{
  "activation": "tanh_gelu",
  "routed_scale": 1.0,
  "head_dim": 64,
  "positions": "rope",
  "attn_scale": 0.125,
  "init_std_down": 0.00365,
  "optimizer": "adamw",
  "lr": 0.00306,
  "beta1": 0.9,
  "weight_decay": 0.076,
  "decay_fraction": 0.844,
  "seq_len": 512,
  "train_tokens": 393500000
}
Below are experts of layer 2 (counted from 0) of a mixture-of-experts language model. Rows are named router (the router's row for the expert), up (a neuron's input weights, with its number) and show model dimensions 0-127. Each number is 128 + 24 x the weight over its row's rms, rounded and kept within 0 to 255. Numbers have three digits each.
After each expert's rows: "comes after" lists some tokens at least twice as common just before its tokens as in all text. This comes from a sample of Wikipedia text that the model never trained on. Tokens count by the router's weight.

# expert 40
router:133096110134131144124127150117103100113142163171101120151160133154142127104131127093144140109122151179131104111160114103129107096085101127105146080143135118174111109144129113143133125142114096147164128116116128124125098148188096161118137139139121129115148118129138158115133129126123133135112163119103166120110102130088109060141146061078096153154104166156100186156151115132127095136112
up0:147085154165107119098142097124128144139106132085093160060092111115160156112091138134117107144129126145142116136120116107142167102132156131117141140136117166114110172118114092094188168152111081120104148142109119127132112136117101142108132108118091136125084140126095140153077138116152134156126148129134135186139111117167154163128145164123130107113107113118133098152117143111151179091117
up1:120128107135104114178151119120092122109108126113129118158124160130141151115128123155137138132137099127101150116144146125100125157141106113148138154084139123079120142152132098112106118146158094126123150161095107141156144163185146124131108137134150090121125122116139085204141119149114113108115139091155137135169141143125113114132125067142084115138089113150112186097174154100126188114152
up2:164101138151125176122127118123088095135058112144125163097140109116167128081119118152117128128152176136118105118190075137120134077129083115118124153118126164134137121108141113104156122118107144108150148134085116159123137138132125155102085132123153108129102141119155124125062146114129065131150151114147131135144130129143091090142136109099120119129117137133100126187138160103122139128132
up3:138158072140108084187145098086078111117130146142104129123154161113139117123142112140126158110151120124151125153156121140089075114122117123127104141127114124095120111136122079155163105150118132112112146161109100144175159138158091144117079113116148096126130140143138103154176128119146107159128123122131161164135147158118104116110142079134162162123103156107116101129152122112093155175125
up4:185136118155077162169148131083151085130078119147098135137134121149153119138130151165138126104112128125132126118150128163107113118108094137106107156127120136146127103079110083108129119148077158079157141101079101114128142142130110137126116121130183112115156161106142132200145087112152100140118171110122137114122130134119125149148126122148123139104134092160125102117092143120132173139120
up5:148099135129114142094121159145153129112107124109097126092100105133149162099105141096116170083119177114136083154143134121101181126147125123172129134114131159124105122175105145138160165143115105152129158125126120114136147115138108153124109142143127115141129149137140135178105138155116128143113132140183120157132099130105131109125091088080061156154126112134105110114144158078079152092114
up6:142155107102096121131119128135112098098092161120071090128118187109154110125143128117127159093138173115110135152164146165081127116146113156145097160122120133133158112117113132171117124147089155136172151131101158112147135110150101156123113152111164108111113131164134130138100122103113078128147139152096142149139112178135148085141110080120115166146126138107090117122097139164124120170119
comes after: " |", "\n", ".", "==", "===", " =="

# expert 27
router:142116126135160105148130086100091153140151112124168113145107102137122108167108097150160173123108156122156162140106076101088146115123126113145077157154154139166137155169134139078126122152137161119105102118125108118112133163071154117132077104161121143120119180143127148154106141124141149126129162156152083107139094131138120111126145112101089124141109132124124117161163134116153108103104
up0:130094099155124120110171097123112065101163143118107122111184110095125160118122139144119131111118116133138094124099128123120113111127130140122123076107136133112095172146112112132127158098153116214111117168165158139133165126130111095149127135125153166134156104131122157113132168169171102093128146105136121181150161166143141093130134094125136105132109163146145124112132125102137117108115
up1:120170123118114145126050152132170161124131091086155140130119144122140069124135120122130098147095125114105178130112109135158131143130140099106134151121135132148145104103126096110100136137145154075129130127090104123143105141115151124122112125132119109101122131171122149160163071118091129179116131150108130082105114140132160166146104156140116091130138166169126129120152101193134122133116
up2:105096124111088105155137113097129123137171159145139122109160164080156108125143160170109109165077134129121137134124131099121107163138098095135135106130103100135135115121108120159088173135144145157110107148138120108142128135148127114140115109130161138104176112138193103092154130090154151078089146163170121152146155127139137139115094125157155119143117151098152134112157101181145120135127
up3:112094155119110086176117116109136097106159140165137113146137163058174148128147150139126125144115136158107113162113127116122102151089106089135141077114090127121109136115108150124063162129147108080149113107096095123121127143132157111119125092128147107121155123108140132063171153101174126094096120147150122131131154130133138146136120140126149147136113140129123109117139094181145106148123
up4:160106117125146155128194136087117105149120123124120121123124092166199126121096119116125133081131146144161128120149099102111141111127130174117132122140141150130103124157123141109171107125115100164143157087100126140116108140116103126106134133165149128125113138079136121121081128109141105185114158110113111127133111135122114079086167137106150131133116055146126179137157151116117157097116
up5:142149101140148140108136132165122097140097141154118120119115099187134157131101125129154136104118106137120118122112112138147139114164137159091129180100166131127116170108116149106153103163130119173128150166079104141115125132131142106132143168163131139167082136125106159186099124152141122134144147109108136123094089106136089120121133119137116127097092120086163092137096131069138089099097
up6:111155097089137134134125144133135177160141166142127164133118107148131108132101176149165150144154148125121126121140098141139140098104116168103146186165144124176110113136092134140150134161087125158140130140113086117088122121110117125091130125088108166160136127087165143105131116126145108117143135116131120103098124126054127078101150127106106142142132075115118143139145091120115140111080
comes after: "ed", "s", "ing", "ation", "ity", "ment"

# expert 111
router:107094128087153107135128178144158135147150103133143114159112177072136202132149130145110118126119121112135124155162113108122152172135127110090169121120113138119174152089093120164128084153130112075104138122109138160104112127134111145133160167135096134138118108113132111171140102104074124144164096123127129103100118117103120130142106112133144113154095125118104135153124080117141124093116
up0:094101106131141134097176132181126138103102160123117176084114133160125123129145119111088126134100131134136122132119143068138091129153128146130146099134120112149138132105113138100165132109071128129128179137109095093125106111103090096110127165179164153139161107126179127133115137153142130141157119147131139140139133158119081136152148090141133107115101107145070161111130149114141139164091
up1:136083120129137108098159119159085069054128181153117125104124109165138145148142105103125120096113141089126111151121183116141108148141107112119131119133151132083102075133128127108165126148122118145140150141110136119122147124144123156137127152159123138106172130177103133118120151112154102130065148116152123156132136116090107112154171082104132118147151107134117162123118155112121088130141
up2:142113102138092137100117124154122101088140137100152120100119151187152102164142126098107139157145156133114134138137198152125095149103139092101127127134146100159138120125167151064135085082175134141167143138140154106130112090130158133137105148146143128119150148087114120117180148149118111087091138126092166132122135126134139120135146103135138132122113115102110150092142150137140129179096
up3:093112124078095171142141117151148148102112068113156106132132147138100135107163104133116122122149101132114122149108182121128161149123136105117116098103125141171117126135161133101122106039123144108116101137129117147096137118155148101144115144128119123150118127147094173114130135108082163113131103106169153124146165143123177138131114127164101075156130114127161105146121150115140154158155
up4:154147109136122109135157137184125136082142146143118070095125120159091129136127134114118158141108136127135078141135166112080142127155176116118129088111117127134162104119119135108113162104149121156105125136134111084171133100143138145138122105167145159138168160118137069115163124116108115114118120110123124171127126154130163113127130066109141163111116126156175134138114153122145080149081
up5:162089139115101101109147170110136135098123112117109113098163128119140159131105136120133132089140145119128163152149133141107113170140103085109151097090128097105137105128170121114122126124144127151125150129130144062116118153138151135166120130123124150111154127131089116174138112187100137102118135139135153134110109064098136108150112103081141083080142148144133151118149198102150122111107
up6:102134125117116125148139137144164117145158136102090151113108096114164125130128108158107115175154111180094145170158083109107113103152112139102147130151071159136129110090126116169143118164146112172163138133168105108131105121129112143154104138140140142066126099145143103126122063118112119120157126164108132129137089135131111144156103131130128143118132181138121119174124131102155150085107
comes after: ",", ".", " |", " 0", ")", "–"

# expert 69
router:102121088114136135087117090155117158141130096076114157131076142101167082109099102129116129105149167089127137118168097122132098117193115157105135098095120132110149145144127097115127131138151113127108137152094103088161099144158097153136120156145143136112125139148118162133138135151139136176141117113144165153143135086147109117151121148132142116115113176101113185142125112143127093095139
up0:171132154145152090104093177130179117100095118131111137143146120148177133095168097138115122101091121119131121079122110126152130100112138109170127124103107133117134114159133112105192117151093156156109145125122101137157172152106135141098137144073127116147124110099130131150095137145138146170114152117098160091129120105138104123156132116110130121161184120158103085108148145106120126101139
up1:149137071091140124097141137183123111109091143153121127152113142108109126124120137156158141148092108106145138092156136163120161141147102110116098135151127184117182090144107120078114129097108107112111126108162091142163118128160109185107152119161081132157146115127128146147121153108081144145126147132128130155074145126106121119099149097131129103133152134139112166107137122116173129098141
up2:123118100082094155114163155111116128141128132080159159117109149120112155111156152123139110116157134134134180115118111130175107154144132123086173110089103123112134143106132089145136124143113149167123144184154142144101114162156088132129104172130142141115121151104126137146135100124133142079129115116122140138146155129132074158184100120076110088122120117106115159113085160141102136093141
up3:187127087129120115141110101090143087125140121139082154121137114110160093135129091158111091113121102104119136109143153155168096119131133147140111172140118132128147136130116109158145110096132143134137169126123102121151106153136106093098145151107146090122105089146132141156109153149133108182144154150083191144109148120119139115156152137161155093152144128166075107102173138102132131116134
up4:173115095087081129093131094105145111120134090091160166139123114071099145123156097117132083156131118103106142125108146166156101148117148131098181135134118132106134151130116094138077111113144176124122161166151149145118131147144120110158098154073132121116151126125093158144149135136109098146147109149089130145139134151149108165163095117106137103125106120120119161143163142111124100137143
up5:173122137073098114119105160119157179108119125086141132152104162121122127133124141157118132132152095111120122116097126143161127140140147086124164090131128126081138129107134135136087131148176167134107168157136167132131130126153121121137109120128126169173151123134119150096171120122082138105130150098129105122106147132123081157124055110064128130155140125112136156137105148110094111111152
up6:126127133081141136149119131113110126100129150155152137190137116109135136096112163158174145146155123111166119109134136109078160144147148136103121150101073122152123076110122069124109134102144105130134120144131100135119114154140130167120164127126146104177107138121096166156154145103142098098146112059149112132114119169102131142130133132111093113148157122103120129131135166105124184100112
comes after: " |", "|", ":", "-", " in", " on"

# expert 7
router:171127085146139128125162127110119112134156121134082099137125110190143178088161119159091160089133102145131126106133113138088103141121159135088114155125118156075107159096140116137141113131115118161119144118121106171097124110180139142110187151112141123140131137180129154120117097129130091107159114121144182104112113116125120129125153087130105158166141118142119136090138150131135153122109
up0:186112130157171102138130132142088091122168095140157109122098134146143154101171120141113159102130163102155136142112128146108111132131090102098142137139101144100103121149138119095110155128112112158102180139118098193129164127116160091139147140141116126123117133147121107136093158136129080147080149102117094168133092112120112098087113140130130133151136142138141155188110147126124156121153
up1:123078082133154129113149151106123180147121131130141148076121185097110137121114125132127094122138170106159125106160132082083124114122129114107135148081123150143167151104133125136144094104102136143105130109103120122095091157147145127169154144124084136078135128156094150125135140169162119104136154134111086137118150138108118134166116098106123110147111187123129146132127178117146131111162
up2:164105135157156124111133180111135162122140115156116138103195087135148130155120128186140102098138144141150124129114109122115090121158130165087105190139117126131140144107144112117137083148103093143126141094113121103096105131160126136158136137100142126102093142135065150102148114127156106125123148144107154125105141154141114152110129086124142145161088128144139153105156158153103135074145
up3:138116138164128126155171140112095118138095118134100161129167154119118149075160118126117106060123150120145173147170121147139113147113146121092146171115164132105124184117120117107140129131150135136139134120080142140091133112173146139115138155104127118073144128131152129101133084112102142114123142140072145125092117127122093076143168128149123121123072166116116131134130131172131142134147
up4:086111109121140191130160111114099127132093117104110131121135197114104114155141128130133116133174146105111129134163160158168107132137108139111170116128153128145153142076125141126122124090096149128112099127116139135143132134153143088166166157135116100144152094116148146109127126139114156113086111147086138118132122164135169108101156152153115113162133143070124122125086084140094083127143
up5:169143100169150079107141165128124151147096160124127154143118104125142123077140091131138117104105160132128120155163126143162138134129134131050112181105143123108097154115113114123187105133125118131105143072088112148106121131176109120132158128105141129105140151133140173138126094088113110141139137106137149115099118104105118112127132068123101109147115104145127173139152141154152134107138
up6:121152115135095163162193157081123114133096170115119123137100151130118121143154163102094120109157112116192149104117109088117124106119138129121169133127086161126145184107103130138132126118149109127128131153153127149132101123111141126076133161099104105115134121117146141134117107190114127136107118179152079093120115167125132142169136142111128137127155114118141089145097103169101142134104
comes after: " |", "S", "R", "N", "A", "C"

# expert 104
router:147159088146150141112116115132105126101104124100049133094163108104161134145146138117134140125118153102150119098121140131170123135102108123105098137100154143171080170123131149145151121112129102142121118125111120137095154093129153105132160164138081135127123148140110149104118119131163114159135130116102148101135132112133134114072157103141110137158172163152096085070107094107087146157116
up0:135091137162115088099181068125150139118181125147157134120148107139149158123097125117104111129125091145125157141089141183131090129116114119119146120148146109126143121123161111145141129080089144146118114162134096145122115118112133091119144129151119147086122123132166128099100162114138145064094113124127127145162118131154103136121141133136128128081114202158120141128144161115168105091114
up1:135108134133127121116109120117116159115119141132082099137132128109120105135117181132152157106161095131142169122088115045130179081088107120138114096132123134121145116130137096101143141115121150136137133188120090133103112120146124128091160128155153116094107108116193127134127157118119131100128116119142147143100110165128113130145158129162156089102140109114165135105137102054142152142134
up2:147171173106131119117112140114120157146134147151098103129106132106122113119083138108147153110153135139130121108137107055129146066135122156153126135111115117117149083109112105108113125129131135161129146121127103126174141121141096166134166098147182117105082121139118094130109145144139161110141113122136135154052155132140131126145159107169133117128181127073150142078102122124135131147155
up3:118126183108127104090176175175132159165113190113122093135147154108143123108111098126119131095083092153122123146087120153147120089146126113128129151147119097108163146098109117138131122147138101107167141116133137135137109154111126113130149121144094169131127150168092134086114110113110144181097144116078103128174160107169122098124122154153124148123134131143128129135172112124128134094139
up4:135149165079086134127133209150149120118102147140139131062109145134112106072125090157120178150093102144107131153144148138144129100176140139149127137177124122118153078100106131152121056117115100139110140113127137135169147122148092150117120115134160142122096139122106133136128142118132123133127139106129132091111103128138131151160147139161135119110145109093128154135149178144152114148117
up5:133102168134179112135151152131171153109088156120114144139161146101147186155122148154100138145121108148128140160110103114109101145136141122129121162073109129105193119115148119139176107165105104111149121145161145116084128101141126097128156134078137110087179124111110102113110105137142098141119131133147120130134186090145157122104127095122118121110142115137151119159134101109134137084131
up6:155132139096115149103122142071130102117106151114099182114131096146106132113179189138125155105115154151099103091101134106172145087083153132124094067136136157142111098129143144142156135108150154125145129109145130163121104149144138169137186125129100147105112112140166141117115092125105146121146129163122118109098124117108137152142123151116127109140101147185113147132139139129132176126097
comes after: " |", ".", ")", "===", " ==", "=="

# expert 148
router:132119071095081142155128143145107134117139117146129153110151151169151153163143137146154117134127112098108114120125111177186102126124109119089183096145153114141139137120155132171113118132133161144126092105129116188106149130122112114142151175124088135116122150141165161084104127111119160106118120090103164084113116123109126128108153138136094102133122132170091128160110120120119127142073
up0:131089161176128102165132131137125144151148120134161140105100111138115120141141114116125130124059118170109146151096107141151143112155150168151111117105083124129144139118145156129104165100145132150113178132158105120129104114137181121105119093092172094134171124141151106099143131141108101144134114120144086126086150127140155122105145124071126117127169134181120120145084096119111147104098
up1:140111105121108111163111125209119140127106198167142141159180163118108150159171126160119107154125102109107154118101151101137113170152147128074140125093137117102149101110112110145125103119096137147129115135178120144128135108149112152140125118117110129114108122135177140151087115114132138122182107098111122136105128154121122142172144120162171139123128123186103151143134142116137123109113
up2:112142141120106102076145141109150096071168136125114122165120121120156094121106149144111157153173134110136075093122161126133142128108159132167111106114123122137111046136116150136120146143146123151140124146091150133123128148155160146148171102104111131114129099110153141057136111132135137190120094145135118143128112144142127106130114118171111162122109115131137138141142083159150146147083
up3:122165136085107158105143171141157121127113136127088137124113162146150116145093090119152163116125146134095134104089139121155137079099120090128139130151130167132172102133148132083086125142161094115140121111096115128122108132129127152124077142138118114112127133116142124135095140145089137163145086113149137102158125142182176099118136129154121113134151146115093168104115094134100179095171
up4:095120126114104136057126119084133062096144161116094135161124093139130105141158136102114139131124179117103084093133138108133147083122163106143130103126134150134171110106133162143098134129156116102151119124105160114126128148147136150112190138137133119130141104151093119126171114097125157130088133115136132100098141139176166159130115117163146120164131158119111141085128096153118148133146
up5:140131146121086145079140118094105111101164180104113150153154132142129097107050176126120161130147146132092102094130123123150119124109123101139137099123132141149106119128173159140113179136157123157148115110124154157145128148114124180145163103126132165113131090140137126050121107134111128126117090125112129135143132177162126124116128100115119131142110087142127148109141075148111142142125
up6:116106129158116112125116120126095125092168145146148123122141128103146171139147111127122117131148094096126136137107155107121106157121149097100141103132148140103158117133157105170111108101137145147087116144160122115105126123122132072135181110115127133116127127161122155138169138113175131089089171137157140118187123100109085207117120133116145108151151172150138127117147101096191141126129
comes after: "\n", " |", ".", ")", "==", "==="

# expert 156
router:194115120119141147092142125171100112117099161094140121111123123129137121118107152131155197097176126115127117129126097123156155149136116121127075061100143137133131119157159117123104159093127138124150142100137137129115118104118100187121133114180116140108132139156153117101085081145111146151156142141173105122142112117154109142129128085066104131147125155137117157103129138123117147121125
up0:123111095141113152096153135158112104140130101105116126118107069139170082131113127129145153112122115124118100098161156136122120118133141144126156119102070155147109125115124076112139136125097092122126146142123079147174113111109128143084158123164168153152162146102082129160153140128119135161105098129143111137142105162072111130112169120123136102133143176158127153112182152151108115140106
up1:138131116129149151134130131140135129125094106145103128130115112113135100128135157119153118090091126105106114084147154113170136109106078124092129158139173136153119066156145099123166104063110127096136165115132132136140151094144110146120141115149143117183152193135112118129186139129118137143116115130154114111119136135093080157132141077107117123154124108139117197158154134142123125105122
up2:116145182150138141187158183119112137082141162140150113150134056114105124133156132121123142105119168137145094144148115137147125107106161128142114126112077099137111150116088142127145146112100121098145135126103167113148136166082162149122161128076144169114141148137107109120143139088153127106105152119131115150136129114141105095093108146103154152126110122116142108133098132089088144165117
up3:148151109098131150115150138118136157162091098099124104149140194091128122074098155134156167132103137167095086099168130118126135095171097147094126114156144142132125126131135096122137125128126127157123160137125132120130124109161130136091146109159136115145165168120134109134185111141087155154151134140184125126083132104092086117132109072123092117123133141131106159116126133158123116110112
up4:127146135113114161135125109081130128180090148124122108120188120110173131121127171117172140144085113107117135129116135111167130104173125127105150128148170103148161108097153109087132140115124125129110106135109129096137164117103157093050132138185089150132114142087152154121110127128136139115156136129100156117122116122149119155157162091089148119091120142133097123098148118158119134116106
up5:145119101101141114104157106134119172114149089090123102128123121094152104082114146133099152161121137167110114145149162166101123127144121137135121137146076137135101152111136108077147117102107119105149151122095083168166155131136131130107119137138157115116151154111122133154127135109093136161072115142130152142132155113127104088108189128147152117090104138176145108102171135145089111124086
up6:117128140118116136159096149163145129109124118152115070172138125110150116100140159154207102122122095122113103114112134121133135099104127127145149108136157131172097121102128127116109129072115141160120123136133151120108157094147188119075139141145125106128119143123075086114116148143096131121132122142116104130168124126183159124125155122112098091115148131170153158157142121133068144111146
comes after: " the", "|", " of", "ed", " a", " an"

# expert 67
router:108123138131113152113113134123126154157101100127106162094091121079165172125167180152143149141157109097149133125108136158108133151159097135141121117126164141137180149152107105113126165105134100173152116135153102126091128083125145147122154100161147121124186130110146126109169116087128137127123108114113106149153128125164126102178107090128133126127122157105114143064168122105131099118122
up0:100110096159132133106078150076136115133104095152108139145142131106143120123108150151148129129111139139133080079140109140091151135128096112127121127136119126147126103148108167154095053105152155103126126158131158173136156147146106134127109170152138152106124134127132161144105149107092131155145105100132138120076147101094108164114134179117096112127168143112129165170182138144118118136125
up1:167107092123125115135117149104143130098111128160139137111113113116143123109138120176130099145116104145152109099122076131135166122125161121159142168137138158119084125119120136124142099098153137148125133102149113106154180169135120119096098156132163150125132146147104174132130137135150133165110097150088192082106092104111127106121063126156146123115121111163120090102148160116127116075107
up2:104147110141132120103135090159137129091143090140115107139183115095176121098146111195116108129151143143135076151131160164109137150127151163151087129127090132107114132128115095110118107130105150120113158141127140102158106098158145160115130158104172086135126167122113148103133167120133107156123120084083148106117164157129085109149147128149094154139142117096130176110127121136124108120109
up3:093148127110144160137096081119133116129190094112111133156109112094100123115144105190121104140129148117139129152132170155136119185144139130116092172108102140102142151149114098110124129133125156138112146123138154125160125056160155138129126112110146104132129157111110124158155115115111104102146124086112141151119145119103120113109194120113104098133119140097142125059147141157143149160113
up4:120154130137116127115134111073143117120105161072094128158111137133166138148099137137114109147145149147095146132155150146090170135155096135134135129155145151122159142125091132178098111136087154145164125137106177095096142071137151144115143097136121129185095128127136135151118124125143145112136099106131089134088141135107155107085147070138115124164149114116131153092170109148134120098146
up5:131122130100091159123140161074136148171132108128123140151121190157146120131111145121149164142116127160121091074143141116146137097141112110055150119111140102142147120110132107144124149147133105137176134111140122136141133134148162143099135125119081085128142134093173119155112099125102113099133123096158169165124125150093127130098110134090101090115087136127137157176142157159111135152122
up6:132106158106133147154083170140177102121138094137162103171127141113084137130109127170122130132121158114173146108089165080158110171160144124136158136109160140130156103107126117115126138099099101135077137097092129119166119114126105139169129147133125105147141136102096116158143148125094144123155096136169123142145129129138102134110155135090110106155118139092146165067141118106119101134159
comes after: " |", " a", " was", " the", " in", "|"

# expert 9
router:104151141131151106115086137131183113130146148193135097168154148117147123109114118117150115109121142092107144130164118141136180139132114126076164150094180124108086145147096096164126118139114151125092115121150109155143146113138158096120134139126133126147155139119098154165110103125138108138158120119099180088122120094105115121094072142087121104085107121138147120109141146091139148110122
up0:120107112057125199155132168113130142210107146117149121098078127159140142105104130110132112143159205159128146104144155117123148137152144137124166125131127099163148119114149093114115148094140141155137123144122122174115108116100147168123114157122129122131113136116127121106130129138055137109149085118123116117112114132139143103135125138141105118105140091154140123127131124141095159117156
up1:151099139121110137143135141116124148141141123083108177107106095130173137143106159148117105123093142113159152135099111126178105104150117102150122102097100138174135128107136121104148136106128114123159179151111135120094102187106130157107194099119130163084149114121101121109126114144112133172082152154158122138135153109153122094177175111143120089120129123130104143154146138118151146104132
up2:149083139143141122133127149134130127154064142129105129158076121093147105115097125118135128104105093106127119151121102097115162148142091099159128098108139162141146078147122133142167188148126122118123137140120106126151121120077122114160107186118119159162161124123126131141094120112117104172139107158148133133137094133096106115112120106134161156144143105098117122086157125079142111135190
up3:144097156088105164131131111123131116134160158123125124123126099113168141123129149129129121157107183160115096113136114101154120130121124164163121133108124120163123113098109071133145114106092141180106121127091073143147130142124127154068158103113126132097130128126153122083155179130158112111129145126124102120102162140165124110119122124111130133130133162182122141194143130149072091137152
up4:165160083110138126164139169153104103178086118131072111108099143133123121147171123121124125126157182142148114120138170104106122109146112143136142115145115108127115105105137115117150074139157136164162139145136055136143142106154136170161105169151150088141106110119162164157100137119117120134123113111139144129105117150108122075126125111145157116141152107135110110151102135110106087144125
up5:118122149172093138088107141080148177110123130126157123143141131112199096116079150148137133153119092117120171166103109095120147113107150117092158121114132097120104121102098070137097128168117125128130115113144140134173118133092135139144122106129119155107136124107149147113118115127205125120135125152144123159147134099127106111113119144128124135093089122167155131100151137175166150113139
up6:120181170145097134094116178083128178131160121137145114158140133117192126129117167149141133138116148124100130136081126080120135119092110118100127125096135144150137098119117105135139087148155080096138126097122156134143141173128120123135133100112142110121081124093136140133108113094154117120136137118108125119084135127125107128122118146093137169124116093135155156132166126152109080088186
comes after: ")", " ", " 0", " 1", " 2", "%"

# expert 141
router:110134128128110161169094096138132137123117142103114110132114140132129069103147144135160121127141189109104156136173121131160119142120118129118088141122101107129095118119082134083142138138095125095142073152144113148150125133143140149153146121140092095129117108087127120117107108164123144111144098137122104172153122185168186110147113111121096109114174088156108127130167125131155178119120
up0:114101134133132116102146134077133102102130112091116184154139102126153148102175156158097116127102140127149114133115108133082138092106152126111145137100081154157086096128082129135179094133110116129160155150118121116126153121126179102112152148144158173125104085107151086122136097116156126116109122140116137119128128112127108143101159135170132105131151131160167147127153111105160182150139
up1:145171116109125124043125146126138123170148126143111167143136119157165106119096170128129120100131102095133129145146149145123160151157131142116140131126110161130134110115148108155162116143136144128164121120120095142114098098137112140104094110105141168106134133083168111143103135095122141140102166115145142133152112110087069075109147118137157116137067118098168147127126136102121130133184
up2:145138164133085107078111176094179109163176128139119138122125139095138122152133157142155121109077081113107129168133109114139148136116117102120171130105129134142114119094073090158171133150128108109132126115125080126160134126113135119101132090115160169094100138123150122147138118101157128127112167109143112118110111080104098085109130145126165138152135128143171126125142101133160148114153
up3:112123102112093126151115136102089131110161149136114155100109165138144102133128142088119170107141154116107123136163132108168106124151110146147136096167136113107094179148109139117106126137128143158119131150114113096128107130123155166132136154125123126134115144130171122090136080124162138129168086166119129134119140126139145142155159137122149145117144132051077134135127095195063094144124
up4:120094100107077144095149121150113140153121126075106116087134129172131107130097142121126165164132139161145155144154118127145111141100124153131153114114101120152133093096164118153124151137137136156140135145152067170151137115118103151118152091141077151075114114126176111079124144122148147109108133109131141137117104106111120120093172099118105185137094100092156153142141137142140105118138
up5:178155080127107149103110085146117164120126090086092115138155169127161107101140115122088130135110119104134112132123094152127143141118130122087121137119088138147138123137090098140139112136121082169122157146184116136139097118139116149116128137138155129134111100100112133122158087158134156141122115122107147139097142155141136159147193097176122107129134149119098149074185126131118103131156
up6:140150137116115138136118131148093116131119140130140157089138120121132115114138170121134134120111122139128126082100130119163114157155084158149110138152172103124128146127138126135102169105123113172146133128101132175107134095111178075123128130099108127143131124157123135142111131127138143134164141127095131119133138171098149181164155100126111149135084100131026127117096122129072089153153
comes after: " of", " in", " (", " on", " \"", " to"

# expert 149
router:144097151103124168115160161127127111152095188136109166124126134144096113112078120106149130138156127147088104100092163131151164082125100158087133133190130120141136129098130161087111154127131121087134112116144165104137119151149123135111116117108127130170106123101119156120091101123097160109102120141147123104087148151117169122111155139088124126145150119129092114145084079137139150124115
up1:133129157143168137138195186145098110148121135177102119152105142113130145092130115123123146136126150145131104118132120161117121113154167137089129165144116137134146096123139140131124100126120138127085145132150142140115142106213153138156093131087127151197100126133135097161110124123109136106115145100135148119101127133077151081112131133146138106106115155106144133125132094062114141128103
up2:106109142162159127118110179141134152146139140192110117142076161143109119057122148113115147154067168142171114152127114135073147110154137163124129177152082103134136118164101139130134138162114109136124130106143144120124133110144114123110107114118134144152116133082143095126130147129151137136096139118137118149098130136102137084133138132100132090109112156141160110162158088101140120164098
up3:154149091119152111062155095143117099154123135071131158104130116154129153153142091123139156116161084120096137102124113097176141120144117159121127090148148202092134153108124136133126100127185086145127133119140136143118151131111107125074153165120122120135136105106130157135073120120133134144139139136103158116112147147134112169144124104141130120145115078159095138097143155147151123115122
up4:117112128158141107083139125129091142146118124099134116095092130142138192106109110145122147158173129152134091109120102114169180127155129145133137130166108146126148187123110132127138110101169109165131140113147111134147163089118103161133115144103138130117134120130154101146093148137126111095110160109158115160113142097098101120139133125141081089112118073183141110132113176129142178117123
up5:147130130120160140119120101123107122161112138140127148131069111163128146102102112116124142171128125157089105115127112158144128169114117146130147129161140161094113106138119194134103106129208139182119140095141121162129131091157116141130120128084177111165133139104140128110119130079139133140111126135138099137099124115123100128114123114116183114146120085141133076174149102106126131116087
up6:137085116145131120131100075118128148097119129109150116135140153152136069162093104117116164122148189108112136169169135135143106152101135113112142103135143087110145103172103127113080164105104112131163125120150137114164092131065136141155137122156161062097175112139142116114127154121103140092135141129159135151133112137149111145142154103124096154117115129099140143161144147126107127130143
up7:161136089120141111129132109133065158155122128089118099131137144125126114139120121127122182150139205119125175128136130111116153092191116151127133102114128076145144146149151124113141128114108102134136140160076122127176115122088144114091100130156138116063134135122137124163138141131116128151135159116138147133111087156127102147146121137126110144123130075100117174138126112166081136122144
comes after: ",", "s", ".", "\"", "es", "ation"

# expert 133
router:112138094112108166136154135108120128140100116150101132112116098161162119115132128144134149108132131134150095121158128161101125105149181138101144139123116123163120132090134117152127114104099095149150173130108120152079184138146124102124184197146134117085139109146141151120125110092113125153121113131085155119065142100107087146111133090152089142152140099108125141121151118129112130102076
up0:159118118129161084099135136135180123098140073131139118144127104129118147117134130144139130162109186103154034093143069165112151138112119092138134140159128136134129152155110138157130127155144115144108151109142143123104111136143118095150144131141144132151130102111152154077141143098109123138108095129161112137141089106110124095108134111126121118192136115140152143164115132085154097141123
up1:123130144099133058103128165107155107121139128095121167116097103122114131102150114136114128133125203110144075114144066131104132119120139092135144156114117153129189170151114121147141131126134090146122142108144140120116121113128155109134207146138145141168152097104140121139150173122096115145100147144168136120116099116102131089115121105115162128156129096107159135124143142106116135146103
up2:122101132096156122130138144108152130105180142145073157166107111121132107121135158111092106121122109124163083140085109164144113124174128109133161180140131122127133141119116096162132115100145126137134149108164122137115115131143158142087137127090133129118156115168084127106141157116166083114068151098182147158129190095154110101121141127142132118152106148110100131140128126145096122143146
up3:098112111094109167131168103137110168139116122146093135120113149126105147134103157078126135124121121157142150144124132134127140135156145172109139120138133112138133126082175144122184113120140151181118146125138030139085124089136130120098116129129130087108140129145070147116145128113111129101097111106131150172115097132151145188128124103150096136154119116102119106135165126145106157124122
up4:161159125110104101083117174136159095139095140120106126141131130136125130107091119166127143095116174156133098068137117135096122124177081137124132147127151149114138137170131137142148116151157124160152136121119150123108130132139137134142170157133173118119117115153125116163143139125097116155114134141111127095142140112079154117118090108104093165119164086087167138144160147112129139136052
up5:120097118154139107165157149127126144148108136157148133136150140124154125135135117136122148145115095125120200086143103121131089121144170135091157108123138117121134099147094079158165072129081101153128114151105089151105134107125105100158118146122127136123112123118174128138136152123157122103121109127084151152122125157142078146122121108189116106082085135112151172131136095123133115097092
up6:135129126102115125137178137160094112136119132171124135086149138118131112101117087089129176124092168153149128122169112139142133148127163165115101109134123103137107158127168150124190114128139161145154146115091080114125146101121108130141170132120134116100089133114162116116109126118118124167121121170108112158080120127131121147129112072114104176153142107133146120167094124130104141144069
comes after: "\n", " |", ".", ")", " ==", "=="